config.yaml
n_layer: 12
d_model: 384
n_experts: 80
experts_per_token: 4
d_expert: 160
d_shared_expert: 0
activation: "polyrelu"
moe_layers: [1, 2, 3, 4, 5, 6, 7, 8, 9, 10, 11]
router_score: "softmax"
normalize_top_k: true
routed_scale: 2.5
balance_loss: 0.0102
balance_bias: false
router_z_loss: 0.001
init_std_router: 0.00813
lr_router: 0.000905
vocab_size: 32000
norm: "rmsnorm"
norm_eps: 1e-06
tie_embeddings: "early"
optimizer: "adamw"
lr: 0.00122
beta1: 0.95
beta2: 0.99
batch_tokens: [65536, 131072]
seq_len: 1024
train_tokens: 1000000000
steps: 10804
dataset: "wikipedia_en"
Below are experts of layer 5 (counted from 0) of a mixture-of-experts language model. Rows are named router (the router's row for the expert), up (a neuron's input weights, with its number), down (a neuron's output weights, with its number) and show model dimensions 0-95. Each number is 128 + 32 x the weight over its row's rms, rounded and kept within 0 to 255. Numbers have three digits each.
After each expert's rows: "comes after" lists some tokens at least twice as common just before its tokens as in all text. This comes from a sample of Wikipedia text that the model never trained on. Tokens count by the router's weight.

# expert 69
router:110225117146176174088176113152182117128146071143173110060147156126152117167110156104091158099139131075091173094142140123102136069082153110131103156155106153166141189103137145131151152114136183197181175118124145154121152076102095103091117142150128165110191109137134149121094105141153140133
up0:150034179125216132189131043138111152146077150147158110139110107119116158104144161149105127128144122112130110159127120107135144108125124139114142132150115141112163168112097209148066131127178174092133081099129075105115121126152158122112100148101138172062124170094129164122132123069132168116
down0:103141169106125141160081138161130084121112115140113146150070141167100114113133116152158139143117071158145161132122136149140129184101095040091141163111133077103100085093126018133146117102120104151099137156148173174085066145116109110094121137139159048111116119150115138140144084139135095111
up1:152084148175145186072197150130080087145094088111148152170139154126145080116138179095155089136135114093102172108114167093144108106176179155096135139165128162123138114104093165117115114168149113099129092145079121154139119089127064107164100098145142109186087146115141171139197088071114148137
down1:161182166135087147109162096134077165144143136127125096146114085083214140109131174083157113107125188156146115162119180134141182125124125130156159056176138092212076140105182063140147163135096157150145120127136111088153069077165102165120137170094119126107140214147104049112114060165147151146
up2:131134157133164124140162138149145188162122094129104193159121135185131188130128129133115133124179145162103143067114170141146069123129126191170169192112087107068117105148171121091154103102157156139143096129157186170121224112090089095125146124197110125170110120080203142103116141156035100143
down2:165139063119221197183081055195111139164057136180130136176161122090070101090117120112118171085130131151115153105121140075155137147130119156157116144146117123132162121092082124127114170100101089067177071132121131119150097092142149132089162161090160149128182118120150065172100131166136115128
up3:134132165159145140116132134114154126092112140093111130154098171124120115162089113154142125091130152171104133147148139173100086148105125110104050156186072116123139140060124189139094152116086124143171116063102112142100094102089106092160114118147132156140104188115188170136110141107155154170
down3:122097082155152110124142173113104189112112194138147130138151113115113065105145132142123125052113132092110129176093120190092144134132151143034108136135102140123134135071135090116064076132155082156135134167089114190122143094165158076123111112152137161138184146130111129169101140154125117086
up4:140149082176105140143148158133090161068167147128105134131108111099156168169127166198153135093123167097095134068102113189152119128113119121134141133086078158139187166058122116152125102133166172101131085102115132140140124141101140146161151125108118163124150115167104159125168198130168056138
down4:132105092064126109126172117175115134114148096092142101149118101137151082089103131077144113093164101149110153125133097150161159158058104071156141137137130154163099166092155075106085158184114184072132069100096140157114136128232193106133141131151093072110112149179149088090147159122050139115
comes after: "\n", " ", ":", " (", " \"", " information"

# expert 34
router:115143129171211174103166089165198118131098100203079127151149114134100130184145088206117166126138133091129167073150124095100095146127150158104107172178117162103168120074141144166094122079149155113161114107151136160121147100122108102108115117164144164163134191066144153116107052127160111154
up0:117145116118127144137099181182126115141128090139114167129161158133193100124081124164133184156134100140156153088136083083148146159167142120105064103179116112122099130094102114110139155190151182165096170162107157144106110098084132144064170030126146076130097117094158055133083043165186125150
down0:088104158093108030158075137083130143053155152153094125140145055099148185099096112173139113091169111140119204122118038145208091111150172125128127166170097152155141138161138155113161191132137132100162149119146148210129133180106132116100174154068145122108097145143154077119088115173098166138
up1:138163151111124147143164145113177066089143110171182114131133082153112139098100100176175106101177148144160130134156125082116149147117138107150118144154123120143172148122082128147058180139122135119135189107119152162065140166139127170189181134149094151174085095145131118114138097091160071100
down1:114128135094083065093115151097070105127132150107186110115146161133119107153126104174117151119140099121083094145143048132097138156109171077106115112097130173104119107089075107064123146132129098172105092157133105162053140081113139096100117089119149108096124097132216212054109113109183203182
up2:132105066089179148099143162133124148084136126162098134143171092124095075169174139094152114126085134118177107118176122108151118113146137161067147156119072137096068145090074188155118152100152192133158115163141167134137098165087153119122094081185158124140074134091161094120127097118173150103
down2:140128141139122175084170106165132143188074116151128146109122095094072178118138156128097154108082153085062135144143119074112142123111097111156158119087131118137187138120044174117066123162144181144121088156161110168160093123186159112164119188087120142129197080089118124138135195141077149107
up3:035122184128120133106145108128088216126089116145163140096097110195063066116097124155114122114126157116095154161122139160156119073131140171083113100175091169136165135109114083136153153126134133155131136137130153135064164083091139176131145049124111137116134122056134087144186116178180143098
down3:132102152143104074143146161095158110134186131085141149152090148103073114097126165132102203121180172101135131199110127150080138161175139133169098141130153125050143141115184120146110120121112113126134116127041178147123069133175068000117136146104128105105145136168105089118098166147157136159
up4:104171203160076140147094125134169100179071169165043121139119105147158122080088107092140162155170096111125156146092123115159112146101131087089099124139132053109114073152130076174079085104111108149186124107123160100143164168131096143092146089118173098122149076166154134067152178125159114160
down4:073082196178146125112109163144076166119106094158146118120132100139182076086080109173115147082155108138101162106135091162158141140148115076102081116135174109069180115130077115133116136196131173148085184100087093126113101139137139037082131208141107117085137178086132120148135118133161171166
comes after: "\n", "\"", " at", " on", " St", " song"

# expert 16
router:137186159175156164103165145157151102139110077136153133209122190127134103130118147134122127042176166137086156131161094043165121087053183169095082121159115153105137123132109096135127053097138110126162176151221163175085131087117076087135087109151105151135113156134144142133113111158081057161
up0:124153163167089132128135082102124152103157093143213115121098051135084145095047098114153152128183187107129156058188109153107114161137136104091086119104132151150117095071133154122097118115100092154147125117116061114117088120139113137165093146110091096129142104157130188123111105076175150090
down0:145219092093096138094183084131120100110101063110151219113138136117092156133143136101191102114114111110105138081151087151182141098107074133129124162122100111069109105096148196125198174150098125168112095165127108157152093141098170099108111137110128071113190154090144117136122124116136112198
up1:138121138122158109133175092143122144120112139117100107081110173113080079188138087187174119157151147132117127110109119083119066134144111151099115115097100210141150103126108157104086159089154187142103137124094132088100162093143176142123121166128156083135119034164186138186102112108118089105
down1:109121124099085092109169139131090143112146100109137166078156159111199105150185130151102151123141130077169117154077110147131079096106114116090131088134105114150067134115122187152109140122168138102175177155161162141129165137163095114114078137130152113171177118095151056101162115121074149091
up2:139151143155122119142127144100147106128161115147131108241062037128125152147122095139111167079124138104087106160069165088142117180122165153120150124111141111166067151119106165182091123122118149074148128130133160111128121089169099168107106163099141131166121096118124147100072147154093136151
down2:130094137088167091133126150103124100109139117156134124107108140124161165049139121077127107194116118156107159046121144126109163155151126091113130085110130108121151172106118103187114113161089185107149178119145150090182149028159133112106090163131175163154120170125113142125060076110166121083
up3:076101101095143121116179128144163123158113073092096154119126126108151111117082127118131163168128143161119126078158094064142132123186190136077130135123111080128076128113125129115053149142142168173175130125109205168157146129121073096144153100121060153141094195142152109135139149079153124138
down3:186124062166156152122137125131139143062141140170167113083141082164072093151164053129118078134065065151113075125202116154096122140152112179102143168135050126130168069151171137081152112078159061162131144126098217119092160117163122143170120081087125142122159124078196108109104120075152103060
up4:092168140101125181152132083154139170139071140152132153122137114171116108123066152115162133063112160103144091089118099161142130157148161123130129147147171155141128116148141159103105106103082072094105067049192154128113108105110138060133078115137124197149098095112164109175185132184116136140
down4:123202114170107099107184122095197136085141061137127135128121109172213161165158118136130131146174119131101157091092124159113141103076137155146144117133095193119058133162119160161100116148117121118230171164120148143164122171133175107185165106112131073139130133111121137120115065115105111184
comes after: "-", " \"", " as", " is", "'", " ("

# expert 8
router:083173132141118168091147085185124118192099095116146142037123154110155084173132142062161169103136120175123160161126133107143106121103151097107070143154085170081091122098109156176120106102124178062162113120152150187119157131136097113149119112157182106084176099118123101107145066129178203142
up0:079166132101134131117108111125128133149147122142078128137105132131134116121157146155114146180129096152110129123121129183106163093138100106109071109142100154100126118059137147181129185126151145094152149119081096085085107151113115108087166169143150173157170165128098155112148155146038084152
down0:142121159141111091123120122099125123120145127110089112128159099134083106115113102109116136140083193128107171122113095157069140133133096187157110126129195101112104181131122136157140038159147136127072156143114109142147139113054103097096098163143150136124178108108163103139132121114171198183
up1:140133108142183118137139098128201147132133129131116172146095180139165108125138137151167143155122093113152150141172148142123139142156138102149063123128100127112161141074075220110145204114135125123141155115120138121101122141086111147110124098104163141110110110117098113127127208095152133134
down1:199094146166103123087140156127071098136053161115172131160093175166196072137177128118119119134110117148127126144144144179149170133139153150129127177171150132201158133119115135182099111143117142107142145142117152133098164117170170072186119145125157086157092146126170181111135107081065061165
up2:136112048129071153143133127139225145137174118172114163125150104105186104081099134132114192113160162127126079126087099104146145160148188108055089179158084152162118152117147116121112076140122117102140156136077152116111114089137127107102183109120133059150167128122097101154121107075126140133
down2:078097091111131097103135178087178140102158108147124134126127077110125141120160105164065122168114169084105181227058091160153142117157182082161185101156117173124107101134164105176159158097151128115168160128067089138149167159111158127093105181142125078096117133174132173103137117141139076090
up3:101153194108040113121100126100104144161152117090091170115085091117079099185128124174105160109106136196070121053089116105161151102139111129169137090108172152123100115134115142139170145105091157125163115178144106138158112181151105121119109084144114172156204140183144108145139121093192115125
down3:104180087118215164125121095200101110161099124133108111147118131166215158140132079133121148171122100159129103138112142130115189153204151145130101135143123133161097141117129105096124096101155073200141134124091148121149165088155134092127139116136153135090070157116113085104191146119163087085
up4:140115151124074128140119109112143129078112123150133091070150111179163097112144114137153128135148133137171150119084161085101112150173115126140034040120139150115107130079125138152111165141166119124116092098139170116102171131186144122201110130125108144144133112114140132133121107106108068154
down4:148188153126089111106136096150074104111114146123114155150101115121139134129186064154113140106175164101147161089160120129106102147126139153145164129153137109139116163128138123062124075117164149078154130163191115088145154126141129148107119119166096118116156145065136204173088153182138106114
comes after: "\n", " co", " non", " anti", " Co", " semi"

# expert 57
router:138160138144139179101160094184119130196127117149120176139108165106136058140088129048127147043175155118165165181142143084139165129097163092123098133154113141140148141191137158154110147133155154193205150076220121170099115080102090110166117129141116064196106151130160155126117140119156154062
up0:139109116132119150121111114126165119182105136088104088099120214138148128089100062063136128164154157120178116127141071100112108160216135078102154093166097106135140145149215136119139119135179188113105115136113135132096079045166128122088055122163168141149087182153149107168156131132121119139
down0:130119158116139097092097134128122100160152182148118065146172158123123107093117108110127146118156102152122091126137139137132070080128138106127108085104159126111094156099120173119116088128138074156092088116129155148056114171105053165087091157110098182085152126075134158196142157103190114140
up1:100112074097201134112121152137150139089106079123151139130144132183082144138152117167169091110109077150140175118151150118133177115198141119184111100157110113101155143117118183116091110104066111125095130103108090144131117116147147179110094141121093096159121148156152085125125098102167168132
down1:095182165105145121138130085125193156131114113149152119132134139129131109116165165128162106137133185131135091110068083115153169150125135124147128124156093157142110055103123106100067146063111089131183139125131186186120104142194126128148101141138101102147121201188127104073087131133105145157
up2:102118134103098130114125076134129088149161120093131072165121121190126104085078160117083108113144088144090167071143067075163219123142153133148109125135124114178064122170166112121112075098028141098134096145138118121076099160192154133132103088175174204147116087124109086218150174089139084140
down2:078134128121124146145089158107193188114128095139121080119185110161119150122167129110161128076145077164124156155094142134126134103114148091140083171102140157152085081142097145161075056106255129084183122142116125131111166084114088141067071185121089194142110171120139155116168103100109124170
up3:088115101161170145082129140195125106139118106086163143114158157170072144176110116104176151138138164148129098103106128061121125085105169103167125131129145133075097154072116103139102078105079113091172140129140199179057108111151106128156166121172170116092141177137106146133167123167100160114
down3:147078164138120108120173086151109125189156151203083133158148199131142149039101107143111118095186125129153094162201099151119110130151159159120078114132146107173081112137074111149189128112167134133168056142136113113126138138075148107144129180110100101181118173116098173080113196134176128121
up4:157110124098162147137088169136116132153135173083151156135164170085122193163108164087073156123073116160147104165067117091108102163157164147077126141154138141136098150114089137112114138070193152134116155166160180125122107106095114131194158069191158116093070095077149138147127143170037136091
down4:182188109174145195091142134147087165143121155120086154114127163094111145094106116116112158063057115069130109139180185119135067116116124080125119062183132128151172135086078130138197204127150166174149140184110134116110157098139202180113145157185106102142134118153161087108145085142169143147
comes after: "'", " ", " 0", "(", " \"", "=="

# expert 25
router:213203124130159190108180071242154079222138025159099143137134144135083133118117086091156151116127156119122131146145130136112118124166157084113126166164075157081102142138099113150110107130160135151162104138127133194093146128140020106139161143131159142136143163184142082146152119139133207092
up0:081147079098064099130079167100138121172131116143102110143114112136141103180150151126145175065117175087127144186098105150104114156180103145167114154102104162169155106122124111168173130143134064099153143078131181105183173159180122128104149116130110032109097145097145153140060116134140125138
down0:126135121073139145127138175119119144093045147065106103137140090085195153142154109131203165152095169071172201132090156117154182171146164197165108134132124114138077085131105164136109130079184150123106144151061185149177100126144170108117126131146142147103091111090095151118114086105113163125
up1:134163120156110218120150170137097121065106169078129178107188155109100137128107129063132157108129178118088180114170123079151144141118207200120100122135147065159117096137068132150071185108124158071138106150120151136090167090129140122113168160129121114099106072133184123173091152103110144096
down1:104064081123107122119171123209118168139144112154158123109042094187122099154160126144148138135169100116118115072112169140070141117098122115151200113118153136107102125101167124146200147140163153043140082077131114128092162140127098149073091148171153132074197220162116081097112123151172128137
up2:151103155096115114127165140138155100138090154166142177106202095137122137085093116111189102210146152100155164098106158120148142123189146151152127180153121148128141119174097138149125163117167157201158122183144129119126149143063132128094183148166113154112115104097118189135087183098126090139
down2:086087173154123126131127141098126176136088167137167132045161136147186110112136141160146138111130141166099191131153180095162131160122106151121114109138076166095113108138155124135154101142158131176170067161144115149152120135090125057123083088062089078134181116150154147056123122138206091163
up3:132099107173076163128110124120111114225111140128065114112106135144118140121042116059133123147127145095168101196111123145134115138115112130120099202136126099121119062142130106082093190121119187107127106159106152135108055155183118133079130110172072109084165107148170156080154131106143092138
down3:119113108145111180166083108112158112117122170120145166139165103098193163123138139074143123182085149092099179139099117134127178092101177182120120135116123197132056112129133123098143085120143127120139081101101187125154098241183064138126092080107163186132129078105147129111092115150160091124
up4:102102164117121126104098172106163130095097154110130140110172170200219147164119166073090159165148194133147123115087218103094136116134092102127128143123104152093133105106120080144167142096131133159173098173140150142104070149070123135148164126144154172127073130103141136137085155124118077118
down4:056101162121053013117061221035165140052043165061108144148154146127116149142109071111078145121099149110113156108185119159187135167140130117183083161156185144160084117113154138099110108103165170103104123170110152153157084118102118128148119101144103126139089120107137139124099156183165071130
comes after: ".", " |", "\n", ")", " =", "=="

# expert 64
router:143212128194174177104170128167219112144098105157152147087130140190132145135094150133144145125145187145114148147135145148162106181093163192113124167157120117103199104129087132133087083134094161082136144087110147157119136104165094105094161068139108178117188136176154255102178098152137150119
up0:117111145071146111126119148118064099166150075092126101103153161160091103062110159126108114141147113075101101093160104128145130162145174131101153118162079159079077115127151150100120081134100084099111065135070142153090162135143113137121157143165135119097135128126159145187101133136126134111
down0:100121141122188158136085045142202070200134091091111116139124153053189123098158138083101163094144171102122117134149157158150088102128189149151130165094140070086114134144140103126073092099086164177150159106111150150203117153143131106136112105116097103134076073153119111105070138149128117158
up1:155103113159094207121134190165131092139181105134146175092149142125065125159146136091181181102174135113095119136156117123157144149145139106119140112163068064080108075094096136140147120098141132197157114171130135210083176129096085072106188097158123154177133144086141096153091161093082098062
down1:079066082127103104124138109142144149123114144171153155142101154094152083113136094136127121148116175197142156189203176189123136102105105133085156085163087143175130131145210165138178160158113132149158098152102133054159117127072063183162094146122137131106110123097197069118125121153131037088
up2:121157097111149171062144189149127066088101101080129181088155058140118113158126099118118136140163092181112122125106120096104096095168120078172070132171115101189165077110141147081114121081158139127114107155197155134094176169174078086110108130163181151174103168172113114115153122118139175145
down2:130145121165141157076150078184132123164116169142136193069148144110142081087096104115104109118126178131213140109161122109170173156124085108079143125104147160166044062123058109153131117152151123125120172098152112124102154126131089124165134102132132125085103110116119101109093130110135138138
up3:096150084094084157119122102114157133127109115103141144203081142110143118119117075091132149158150086172129162085149157128151148080117090141130143182120112161117195138087090050153103094112119094106199084098095127096110156135085105123147133104074169075118169169148114168109130162139113083172
down3:161193165101174133089111113161122107103147166162108103097111163094158156154160104108099121154088096162124119160122054220133125139086114151194144133135140168141118128104159120112136069172111134110114152036128121100123062142184116092194147090131093122090102121108119132055110147079169133079
up4:120106095132090174126146155196139137099134114072165161069123148146055189117085158084137166149206149135103142076098057122160092168121165141065047191131079157098113056165090127153080100085112120160212144154103113173053179101151125115108139088111136086150132087099175147163123150122097164144
down4:121128160125162126125083091110129164152131059109124207108108107185104088056116167165107148070153180151132152187058146109190180121144143086123113117136104162142116118123106161120137193111099100105152130201105163102134163149160112120094140104111123112089142112133152081146126122130157111109
comes after: "|", "\n", " the", " (", "The", " The"

# expert 30
router:169177116160143174101159020190195153132132089131149123132167142112068127237088156092145149077167157124083085132153133137105115139106142172114105138156087097131098106089112133119119141129127211166102144107155151147109143094111112101079089077128100040115130157187125136135148190065099203145
up0:120203144114170187114173075135168109180138083132121128126181118079113087105095112066150147119105189098149164152083105138134153142157146114140085116120103184089136120115087141116122158060097129153130126168117123215119121140133118094137154100209101094084131137128159107138130095156089115114
down0:111131163191105093143090122109184149142164139159152088139098097136120100140126141122152208108155119134075163148105144113104168130115064118110080132111190166153133125142188151094098179143139088085148159072121176122139068137132132175129136110158130096126157102134100078106151085187140109102
up1:131163129139117156108160159166088103093110130124112107104107121126118098136083161094135194088114176131095204097146142103143164173129123132086066152154088196139113133135153131196130117127147099100132131127118096110080146090120111101169146192134142095127147092104124120171108107122183075179
down1:153108156155146088118134116092136163133122100120091179103106096112137153102072099135168150103127152143146163123117137134117148138111116156158141108123098078149057147177174115120166119085129114146134146084149123153098129097145138136130155145144098153160180059140161119114128123081175118161
up2:137117143129102123137095051096159178098131160090136116094118158109065194146139052099144112153139098068096106088144140142144047077139126146153167156085094142135161106086152136119166127143076139203148040191131104108141097125153122125140107193128151087180144124133134130145155145093069140093
down2:112113107136082130120111118112147164127077129114105030102149154145170104189139063051126118172126125148135088117211163133162148134111175122139121140101197124091108064147135126113153120102130099197136142145112144126146080124158138159114110120165166134102131195137075153119184159122100175140
up3:198145130148158134091124145139139144190134136123061073112150169158121133185097161119159140161092147092069081135169082126152132180127125089084177116155129115151065088084085123169167132138130116148130092103187127174142114082144132122112111178103107098193078175138097160151143107134109051132
down3:119152068112164118152065094145147160074150151128162082141112101108148126125082139112123141085063144128137087105122156157150109178102120160182087150153145151137105176134069190062117131153131157116163123108096119080092119166120166134181131118171179075139184135126112112142128140137168107160
up4:197119152111148123156157167147121158136070154195174175118091125137151134187109079129098138153117164108140110108084122127108145192101145102084087111159074140082119042161112107107092103131162168172093182137112111111101175063194138129111144172100099141159082138156103111125143145111139090110
down4:148148164118090100143105182062109109125061080088134106146044129147120090201162155109092137135085102124095133145100109073120144115122102084162095163173150101159143120124157164132110131124057104201165086066124051128132117117185117171167182141153139148142129181108105120138115128107173148109
comes after: " the", "'", " in", " for", " United", " The"

# expert 4
router:143164192113223190109159132161143094182117111157108137178163130149158075114116100111173133150124143151144130170143125086133233135135159080114123123179100149084174127152121155183132112111106158090115122154212132157100159086139114098071205155148147055141170139163147102068177114132151136103
up0:165078128095100137144137137119121173106154096124157130120154148072107062142147099115165192100148183150103146062157140097126146120116128154089089164125106128142156174109193141174077150082115142107110102147098140138155156124103141152168175108160088144123144102058115137067152112152125200152
down0:150136116086093113113154142103123162094165112093102124148160162117185117133168177061138123099136161130096148115096127143158069132094176128113128140058158137134122160096172147138157178164153138165119129135140098140076114137132136200109108158077128153109139128167151124160192185106115123120
up1:176173161178142204123184155151193159135081107130160141131167180129073168105126142132117115102108157080086113067165081149154089166090174160108057176193136080174099116094102101125133160134172134148147134119126138106148148085151120121133109108138121110104131165171145113133136090145101173148
down1:139092174104106112167126110095104132173135188127149134150103152111183138129187147161177112097181173119167096176077168153130120112123114109137178116099153086148111128150196098129142100111121124052091083116104113076119095147118170159106077121094132171110181131137105124114100157037159125106
up2:141130101156139143146129167170091074117074113129182094147135104087111156162169142132158145111143144055153099139147114162127126110099122101159152084117104136102145135135172092153075071149166132065096135117128154164129132149132118125168096124167135180047144096111149113116124148089102118135
down2:057076137088130117112132115110089110169146128148152186145115150177143060101166149090164087114117155159148171116095100118178114201126119112105122088135167148116195093137098165151137102113135132159176122136088152142120219184194166109124175144130084073156201166126111136117132160084128110114
up3:093158095105139201123154131184124081148113117150076132139125108142154165108127140171152100052132157144174154132101084138137102132126157137077153116185054109099144138152166132170120159117120113136117128115144108181122149139198129092113114119145111174130088104113155172147166137119079118095
down3:166059147144179119147137138117062217180067149142100123195176154183140161114122099163123133145115095097179104192131075126136144135107103161152164107169148109116130153113082124097130118155192115131162075188116172125099114118182150143164090093119154115152165116135121172112084115146094179107
up4:138116109094142133143142131132162112138077123142098124117137138073123135109048135122143119089107174104097050150167101100150153160135163136145090147130156120108111128146161137154126054127153136153121084109141157140144163095148137082145126139156194185066120148141091138136143128130090130091
down4:155140152149101135115165107213083086130143104121106121137155094135094134113159113142171118123098148091157128093086102175155159151096105109043154138143115155130134133133141155138193122145184136160162166008135163114085129111110155088156136078142111152131061122073138197157132133081179152132
comes after: " ", " 0", " —", ")", " 1", " 2"

# expert 45
router:168193128175177198128141071222184111128168121114119133115156149129104201113143138134149133143135156099131111146089145046105165131178148155119102151181079122109107107127109133119095082110095169144110153117165105179078175105166109108142217108159123102156114122096174149165124135126105136090
up0:169133151125092116144100124096156118113166161079129096142106146115159168151142104140200118107131100142173100142115154124118074105129127156147139121122120133111106067134176058144083127150072149152079201149156118061187103182133145141146136099116129070134100116127126148148010130108143165115
down0:151141085176116079137120106123167097104144134105085065150122092132106121133180113136159132143186137138171085136068144138143093174164184170117122146153145115107128123162161067112114150114092170136144138109169127111157120212054095106150121000133191137140073135132119136171149054110164127077
up1:101078111166136125154144152128134117107186131162092133181146123115162061087148142119095114085091145163088153109143140107164160118133120085183144112105160132104122186095090124104125108146192189159106092177084108125109134106134173126105178134132046089116109127151156109146087143105102169078
down1:157075152099149054158119182076124099130126140158102113164119114090122127155092187143120101096133131158176090133097087144093145174150181063124069113151152125125123109160160134110119150140060072130125176112159109201135159086110125098141085112217136222101150167126118152056107103151107176098
up2:114137111186134098138128104110124142081157115138081080101122107121107127078171130130134159165114156194177115132033176100126140167108117172106162150124094081139174133216102181086123164170161116136122183177251111121144123125103148111099143165119148052102136137166046107134087185103162082091
down2:149143150110139116154080119136144086112129114100131147085146113109115196095112094148169167087121136118183086147066180130114093125127172146107111076158104080164153145161175115104148155187123085093148134176093147067182187158104145062178124122150117118080185083115125119128161111109093162125
up3:071127160184172107150134137129102100100158097120141109127090158150090125093146114120128112131109109076110182176121132176122198169159100151128130146129142091050123138176133156142134091148142065133131162097165089105082114146155123169178124126115186147212107129128190109094134138107167106159
down3:100104136099109106122115142084084178101100171122155175146120105142143121073145135161185167135139144096095114087151135132151100107146068115148117077122124150095095152096132119122114112174163151127136145160087107105140096133143189123108103207178110096140074083057172130082167124161166143137
up4:107173063197061136160081111136140191106156098088136096090106117150185122150148101149136115069148112117097085151139109171145075070152147140128143125110135082117131124104186122143119133158118160124162115165123088136102132116094166147161178048107119050137086084105141181156111150187090120128
down4:102054130086164081134122131095108130206101102151145147127134167142079142098107072076177080100135116162127168141089126143114071161075140125108162104120147132136152099110115173132099086129109128078183099120137097091160096148137132088097122124114137160135141124100127102218058117124126114158
comes after: " a", " the", " his", " and", " an", " its"

# expert 38
router:227130125134203169092168031193152124200081104132172128122126106075136132060134137172148135155146142107141117144124161165176198117077150135110109141156101108100176139109085113135126091141126107128133138088216135155069161117158109104038153098154124115135099150099131146139173126113112113153
up0:153107113103139136101149095125145151207128142154106130165161076146113081095096102098128128075117115192147154183116146125162144155184130110137111165191085110179141147113135162126183111108102130115113179140149068132116134106117105110189121125109184205148122130111138086067084124128200114162
down0:083150124110171052164020180082121097026162146072129043168059132133106135158184160133151174134152119099134131149136115104153179112158183168131132133159182017140119170194137193139155073122116049087146080097121136131125141134118092165149156128135176089152178135105151168164123152093125139121
up1:155136110136146164101173141171104160176164131131129154165200196155157157101091137135115134134174144119149125137157106098118132149182150123102098143171090079127116133123079145133122113144168133166153099103149158175099159087121113101095101105134114096108150130157137102102119064119144109116
down1:107132156107111099091132075128133071112166138105071084156060135125129164117116147128103149107125112119148139108112084132133105188056122121181054120155118130138177114106117158125084144197078114107102152053075101078129055212181146155093141104145144158130103093089133146141111043143170115110
up2:067156103092126153106130175117088150089167076080152120096088147118124135079093089138106090103112112135070116121134147092181141096116175140100133173129111060160087133145115148161064149165114139172119067183162106111171133178080139106108120179180148151078154135097112160062093099145101108162
down2:145197144141151154054143129173093174152138106106122157094186120164145178102117114104136126120189188106183137128139161097115128114173090115138166110086055096140145170111097175142076127115108149116130175130107171178185106172123121156157160118167138101159191146151133109079085104081142104100
up3:148166116074109220112191109106123094107123120173135100104177179102054084124080155176120173114123158089133163125088164076164167155113174133116062086163138091146089073121083135121112112139137138152143122088125198150078129153158152099156151171086103121130161105147149113111087137148147182152
down3:145118123111114071139004171090174097112153158146144095142083175159117135137150121118139116095082135111100165092135139133085142160124170195125123111167104086136148142159170071153140110130047116133126112097106105192070100149158115179185129160137162127155113123156124121116134121147107120056
up4:134130065190122108065144173109125145122136141175121112114135099131173098073106145146151158108117125155084111130131149099095137232152151128132125191114122134089117108156174122098138142139130131134133133122075101153110191164113081100149049115123104197113125070090094085098128193120086102145
down4:144169196162146172150179164149069136173078097102112141123170171148155144127137076093129179081164072136158149150110145137092139157133155140119102133092061085115182115093171201127079100160135142127150118089127129133109125078118126149110151113159177184166084108105098145116122150088134108136
comes after: " the", " his", " this", " The", " their", " these"

# expert 3
router:154171087152183164096163086163124069140143092160125114225166112043107163113112081143155115144161151151103147160096108162114210186152167197120117137162105086075120176139133151112108081112146111120115118048126136166104161129139091101130134155167156122089117099148147085120103103125105115093
up0:127126108045146128119111150151093143114134151133074127089122205096156102173141121161121151200099152154180133196100092102139100133146123135099094116121086076126076151116123127134113185174156139110147128103143167163135133099206131116139127071122132175169139123124102116122161106102143124102
down0:187133119173182135160128135166065168148075124090093091190149159092152152116133102133101105141109144140095130111159146157123130088102115142119130105167098084103155067093096186194133123161144137133151069131142158159113052147118128145130089131162169155144132123119183159136173142136117114099
up1:108114159157121181093174163209157109125102156160148123195139209157089115130120079117146116184126159137109094120150161134145093099132215094147152139159072102172052131171076165123105143134152120126157155167147129157156173151154070092145170111124136112101160113120156133093098081112155145093
down1:128156085152134101133120145122130154108113140138124192168083133139115056175118160118149082189069132089159072131136060114156139122175135135109000104177096110159111128105093064112076073126122122099110106192105124134116082114091135190177181181057138068109108154138152125070156100124151119155
up2:149117076166115117107189162106165116121146147127148132114153103144117151078095158171116097078088193147131120111105114125116106154096135102112158150143134113147088056100154112125110179079154140103117144119123149157150154146128110146116129102196052133142140121139203138165113112110129162098
down2:174137104101112068179132092110111071129155133067159137113131158119164153160141137081114138110138131134084157084148116099110123091189105101144112164166186137113131175133184185154205103197146159154136072190187160169099139157118068108166147181119146187112126129111065140128105158099107100099
up3:107173116119155187082132164218160083123138132147149121099121149131153132137110178111146153133123114116089159095137134090170134157191126128112146176184110107139160174171122169132093097077119143093195040146183121142094146098151060093153168127120168101123089138098149144163057129139162167103
down3:146099149094138094092072137118072120124067120163090103087113086179140135132102121102094153092085150118140120156116093130143108120154143148090054113133141164089114108111138143102148107141106115118087093151121095059190109088083088158122139117118096069093139120068114085112134071182119102152
up4:158123135158186116127184127146160132117110128101076121136125142134156110149092132122161106151122124194223107124057107170128164111196132065072132160148119069129113128116129125126094121055079114126153190170183098123131164121155129086111171076164134082166104174094144185067161126099166160078
down4:172203067081122157118146097144124062146124094139120155108146114126132089054086180093113142133092181120204164127155189102174120088140102132143139094087113145043150143119123089136144133114132145158134115136126129117120098118136205157140170156118092127124156144147160084096134091110111094191
comes after: " was", " is", " were", " be", " and", " been"